Weights of a small mixture-of-experts language model, trained from scratch on English Wikipedia.
Size: width 320, vocabulary 8192.
Below are experts of layer 4 (counted from 0) of a mixture-of-experts language model. Rows are named router (the router's row for the expert), gate (a neuron's input weights, with its number), up (a neuron's input weights, with its number) and show model dimensions 80-119. Each number is 128 + 24 x the weight over its row's rms, rounded and kept within 0 to 255. Numbers have three digits each.
After each expert's rows: "gets" lists some tokens that make up at least twice as much of what it gets as of all text. This comes from a sample of Wikipedia text that the model never trained on. Tokens count by the router's weight.

# expert 21
router:114109150112206147112121083154081136101132136085123107139143160087127151120135125131091134127160100128123075119179146166
gate0:159137119116102112113115130124115097131134161100143108122180126169119113172098093116087081178139118135199140137103146169
up0:106137114106108130114139159127166142136136108164141153129088085155158131109166129149132145143115127137112139159094138101
gate1:143166180118127109135110150112141115088106112081143124127134108095138092117148138095165136158143157167133118094150165104
up1:131120134101149113107115144078145147146103093155116139111185132146131080119147132094127133118100124121126158139121089112
gate2:130167135103128148148078121078132096119098118193113115098151138118119123128141135125175136084140129172057110129086169139
up2:127154156071138131141152209133066157189111137141096146109128144156119131168113132111113147137148106130129128105137125154
gate3:129127106115147163134140128151129116132134126119155093119132145165077084105105129139108142104079084106142157133136103112
up3:110114127119130113158149141175093157129145086119124141135134105101145186140154112091140107121143142127119070160105082077
gate4:118148132140134145120103119104147132122096108162116128103146110091141093095118150102141124146166137132119110105142128134
up4:137131130181126153109092116144109138148132139109135142092123165136158140147128110108075147178130129145119112187123089121
gate5:128190185140137162177131087106136130121138095115146159113145130148131119165083090139104091168133109144165137112135126106
up5:094148113155126157136116116131129099118144175155101127112105099132162108114127105136097109167149141138096096131152143133
gets: "\n", " | ", "\n\n", "–", "| ", "|"

# expert 23
router:109142102105140100105154153146120165110140149166121099111131114156084120184123131164158111099145108140114120101103093121
gate0:141109135159145140111169127102097145171100091110173165164126149101173133147103131113126105113162112141206140138107092142
up0:162130099149173167160121154155110123167131146131102166218152111097139109130115094117134136121132136119147167123121112119
gate1:096137125096130129122114176142152125129146146140126132135152119134102141175139103128135146149125110172080116126165108136
up1:092140126158146091130126147121101126125122149105133167118171183143137099133131099105099086161104106160110128098098135116
gate2:132107143129151074120150133134161129138129139120118108103161134109098144117119173092168115126126144149108150110163156131
up2:091173154087215095140096101102154137145158143138101119118143155111127137105117171076099125141133140181124115126133086144
gate3:093107083153119156133119097124112120112136121134096095127113131094147113093125125124133137129137087085110121116096123178
up3:139123147105125113140131158101143120156121125118132148155121120153105137111125173116172154165145141172159133098156144097
gate4:101106107114124106118128119147084103142137096051107129143118149125128116139147099114128111129143112119165162107176148096
up4:072146133129126096137089120139164132125178136113089139123119117093131121130121140071148146139128145106133141128130137091
gate5:105110133082114124071142125116151148165100113143114122145115111111154113113140111115160136121156115185106118152101135151
up5:151122118173110136143099145144114168107154139132154115142159138126110129110082145137110113147115084107117137086155127088
gets: "2", "3", "4", "0", "1", "5"

# expert 5
router:180129109116141149155170115089155148130170115134154149103099150126103142142110065095184136167138120140120134153108134125
gate0:145085146102121146159103122158091152162132135141126110153122116137116153142160129089140097099103135116146128111154152141
up0:164156176120139157133135120169158124163120160146154129108145126156134132123161174128104109182169120123105145138089148120
gate1:127147120123133140135110128123143127149095185111122149125136158137157124143120164163160078075128143125142107153158184105
up1:154149109138129091105118138114115129115103126144114116132145134094138098120084108117140105097117187108142122104137137122
gate2:103146124122138137153103160106144149142129110120095134159157078134124110127116101126094140094128142172153131067128132134
up2:084158143130117138169122127150140088170136146127180092116119125135120122135129119141144106119179142078138121168130129091
gate3:110103141178147106139095121138158149157128112135108096126140121099142106131154146136136149175121110120140124115107134143
up3:136138099139097127092125150125150144123133119126126157149110137082128119152118097108134139142132150149128159134087117151
gate4:127168148149084147166124127134141120092144122180100159135107104155139116144100165132137134120127122101123116121163120143
up4:071158137148106102166121132162143126110120153173128125089137136127115128140104126128124133115095116120120129099157169153
gate5:102088097122164132149124148093120126161145148146156078156129132135132157133102146140087091099164128117143126109145120115
up5:068110154096114106141124171142140152106145130139159086093116154133149138104090124148099115127116163148154146152116113128
gets: ")", "\"", ".", " was", "ed", " is"

# expert 2
router:097111136109132129134114124152124123111129123081142142131108130131153066110128114143130106125126130167148165129109169064
gate0:110135087126143110138165147140132136127118091131124125183176122119109127163136118130105131140158136107118169173127111104
up0:164140131126114152134131136164158088140142104082153125121146154151138141113149138144096112126137136132123134154107136172
gate1:130117122092126142123113124145113148131155116153142131104116123157152122154139103090157152129155139115121079126142125107
up1:116133123133111093171167127067115085140121125128119148101128138123112122068108106109119122102144134098111162150135119150
gate2:130134102121131120172158120151124120124127149124125128131107152112112142132156130124132075105117140098111098119125139148
up2:134151136155124139121118158124102085150141090146152122121126121110122122146104144116140155141172145213114124099147110116
gate3:145143145097131154107062139108149119116148156152107101103131146111159131093156096152112126138097064098129125129118142157
up3:103129111086124106178186115133125117141099121155153144149146110146100135171120157156147084063164141147114141145104150096
gate4:171124121141114155124143100101127107123166129119145103058126144100160165136153116131140082141099123093128126163152101139
up4:132167165151140125111115126181099131131158157116126080120114148122119127129121101144151152137141123155168119105121131167
gate5:081128168118099137163166114157146098162100116132144139148124118147178109126158141119123098109119145113119100100152151131
up5:144115144111121104116152078076100134085123152137072128151100119100142109128124120162111124145126091124150139134130147076
gets: " and", " to", " the", "'s", " was", ", and"

# expert 18
router:128111156130116148156151157139129140157147112137148076118100106119087108135159120081161166101158144108112142163116170099
gate0:086140120126134179127120163179192103137127142142111112102119139130160109109127117112157107157111135134176124167131109131
up0:130139112108121165129096146135139134157112181095089145125088113137144113136139116120171072156111174102130137154144126129
gate1:140112082101091148116181090131136165121126145126108105150105119114148159128135081111111167152105113138128143159166092117
up1:148129162195180073168122119136158126138145105177137125105171127142158116120165137165104098110127112121126150117151130143
gate2:065151129116083121165118135137118143108133124140136165133120116094132131153140154131120124131118140150139133163096104097
up2:085116140149119134124118137154114138113091103187119170112122080105163126098109131154123104081100124093128103125123129146
gate3:089107120137150125086139139145120156132099109136103073115121102109125120134138098137131112127137095144103103087102149107
up3:147115087113124097089110158150109169100133105110109105124090166129093079142146124120133104100100140145115088120146151121
gate4:126158076100145100116125174152122131122111128141130125107136150125110140166148118153147171134156128154119103147141151151
up4:105127149090158093091107133139106079142144104099139156123123137123160138143085135124108138116139162118123116123092142157
gate5:154148161118102151128151177135100159093126119125114126177129095161103110121103132107151135124131114135159147100105087143
up5:177107118135141127090156150126146117085170145143121158162144150137124130145092159115140131117147125164147115157113151132
gets: ".", " |", ":", ",", ";", "s."

# expert 4
router:088103158113123153119153128126134132120114144095091137096152122168142162070130132167089109148088120137116126093105175087
gate0:133137137164103162115182126149103145126070149127119154139144129157091083113165129126140190132148144144111088115125077134
up0:079124122105148145119143096117135160148143168092150101132146131127128154155168150094074147128156106147100118123194135135
gate1:094116129146185169137139101117135161144102152144128097126104154127130144182135161133182150150093154090100148099100107119
up1:138116117080138132126156135107079131067114116091119049102099154142071108120135122116133149114145159117095124106122128112
gate2:155144076134151131121120147152112131145132124173080166120104106120106133154106125123173124101180152128105141104111080174
up2:115095137047158133128095115106155147099083146119122113116154126097125114130182118091170161172130122097130142187120142118
gate3:112126122126124166141157148122156128105139102097145101115140120144133129134135091142127087145130077128184108171143116114
up3:135117116121124106114107127142109158138130126104132115146132115122138122111143106121133156088148120116117148132164145145
gate4:145143068115122126124146129119130124164149131067107166115113153114155138092108094116104156154069109092100135132149103080
up4:144163125105130096146116138152082144154093130120103196109143135124139132103088143116115156089112147074143150086171078071
gate5:115121164113145074151125157096104116092172120131123159118113131093120117147099122164114140153115168099091183099121163110
up5:088115149124091130083136136112086129137093136125130120138133111105155124150109102129140123146093172119105144085168106145
gets: " | ", " |", "1", "0", "2", ","

# expert 19
router:138119125134131092120156151159120087134159139088167126151098109105171106115169104113133143147100129118115069155120135160
gate0:160147144119124125160099118108152116115129167155105136106127105157158132121107104143077160144151114102126091101126122137
up0:108135117135139128112106125100159090100078117131127095194138110119131154150067124142101170132131114144128128148147163123
gate1:134136117158142115071131150180169126174092137187127127116132165140144108128144126131097165088149120118107135126098116065
up1:175100089121117110170165134068162132092112097157143109173132119133164144127113098131105112137134082135143117144147099146
gate2:111158130148129135120125135131131078116124119155150139135121158181108118137139125137128202113141136133114078133110136132
up2:107169155148124149145139143143127129147126138172165132150159109168087110144150127113124148137122153155096105153105137117
gate3:162133075117128072095132116129102114093111116115099130113154105142130114081112143128136076121110101098149180137074134144
up3:144170133079099113121170115126201183149084105126187096136120106114135135138097135128112136053132099123097125130139125074
gate4:158145100113164103108115115080128115172141125120144135135126118136091122149107148118123166136121100133112133115115084139
up4:140096142125195142127153088145125083150099149131135137076140127142116088120117142142137123107089143097134112114109123083
gate5:097135117153135115120098119125096101134138169134134139129133086125117117118070140125139104140184129126119108135143089140
up5:117126105126108165101110167108099146075132147156119101133132098120132116142132175129095111162204147140118094128152081165
gets: "\n", "\n\n", "1", "| ", ".", "2"

# expert 20
router:127119103125126137128120162141119130115142127129175145094152123164138134094107164134070146142096147124140148130103096093
gate0:143107146131083102070120128172120155131097096139169142077155159178121125135116123134133112151110094129129117150114139124
up0:106108157092118118101113119100127116108126118175166174121156142134135122167114106086138138118110143156149122163086114132
gate1:153109117139117148098135120141109159110117132189147101093176112124130149140136117118136140119135136160114128154160122155
up1:120131166124109107144117133132128159161134146117136124160137092176106103141111180131108115074099101178170138079115128063
gate2:153133149147159176110116117079122119099129138128118133147141110084115161130082121135126102123127120136142094109134067143
up2:123126155142142108118141147099129132083086129121135128158168123145129154104145136132156122141147136135140124089118093110
gate3:134132150168126094106120117080117109155155160144125118134103113107123137172122128123132146114117154151103104044167114166
up3:077132128114082096087116077120091096198136094150154111157140132150144114129126152083103099153155137148160116108113127124
gate4:164130134135137132118150129165110168113116116127083187090143137126127139127129137155179169112137176098146153120147156117
up4:158127166128146144112125102163128172138138126128105151142150165103086105151142159166176166124133180084110130111147162123
gate5:107190125173096121160124150138143120130124158121103083108158128094126171140120100112159087086083122121151115143108149142
up5:128096115146138150128159102159130077150144111135123163064096159121158145128121130128153134123135136098150110107101154101
gets: ",", " in", " of", "a,", " and", "s,"

# expert 11
router:140127130154144106156131139148138139124122090081155110126140165112105156104158127127117129112086130123106072135140146139
gate0:131109086134108160116133151126125208145148127130156132121084127145185132133197113115066176137119132088137075080138170113
up0:160110164108072112131144128145112073155152144124118130140147112103137121125097086136149073129103110157105172184103134138
gate1:106125178103150156125124115119132091131117103130127104194083124104103125117151086119129074142129152148095122146194135137
up1:148137128127141091115098116116124151174121134151175128110122148179115115116109126106093128128130118148104145142094106167
gate2:131119139155147109126099141112119202130130156147159176170150130149155163118118106107138128143082125110130153139117127123
up2:102101125112108108117157128108118140148186128128145138160124110105142091150121127116097153155145190140104131129153122069
gate3:128099138125122145098118126162106147157135124134115169166114121143132145186078116153159111091153114120119130119123125130
up3:100115123146136115132099135113149146155122174126081147116075111126091104128088140074129128151122116141137115097156117138
gate4:177080114133151125113087152118158184175094112152122113152118132166141125069087115162142130126153112142161113163102158172
up4:132157110102165169114151107104118114148155131124122136153120152139126111139120147153109107156117149117098140148137098125
gate5:064174133087129106165114153147161132079155132157125142146097150110142136103160129134142130127099133142155193140104168133
up5:091155116145112107143125094130192107089140162120106131162106129126169134162129094132118103128117170111161145159111139160
gets: " | ", "–", "-", "1", " ", "2"

# expert 6
router:123150115164118080116145129131107143111110154135123138104125116143129131131093094075117136117150168122109119116159152160
gate0:124150133122093133154165100063122141110146138147146110104119118106108137143150136150101132132174123064125080119113088115
up0:137150126133127124122118133192136114154111081130146169128123155138170161126166138116097132093089169175146161153159105129
gate1:124116138161127150132155118121140106106106124153093131102172112072084094101133126141111138100086156116108090145160129125
up1:117104111102178163140120118149159155123122145128171133178140141117132126149172100139102135135125096133109111122059142113
gate2:132177118104110131159103136157134122127118122122162109147117118145131167118111131141175086103112138176121146144132110091
up2:085148141153141115120144141108125116135140118159134155122109096144099129136096168094104150097106110130078148121084154124
gate3:139152167107122055136162124151127145119098174108122119150107125113119128106143141096091125114054128123119119133116156093
up3:115108102119101132140146128151127148149127104110122145098123132153162142137136140108151127105154155112145155115106138144
gate4:141118138127133156120083122128106124107110137168147160085105111087135091099133110125146109096073113130138139142136114140
up4:126185148108147117118130113130112099099132111121143115129142114144131089129131105139142112125096123130174159142142126110
gate5:168112121145134128120111146110138135107144133150123122150079110147159099139169150096118133118128139138135126122177113154
up5:125142151135115107089126116141136147156168104161132120135143191145121127136114077125088144137101158107115143132162133061
gets: "\n\n", "\n", ".", "=", "==", "==="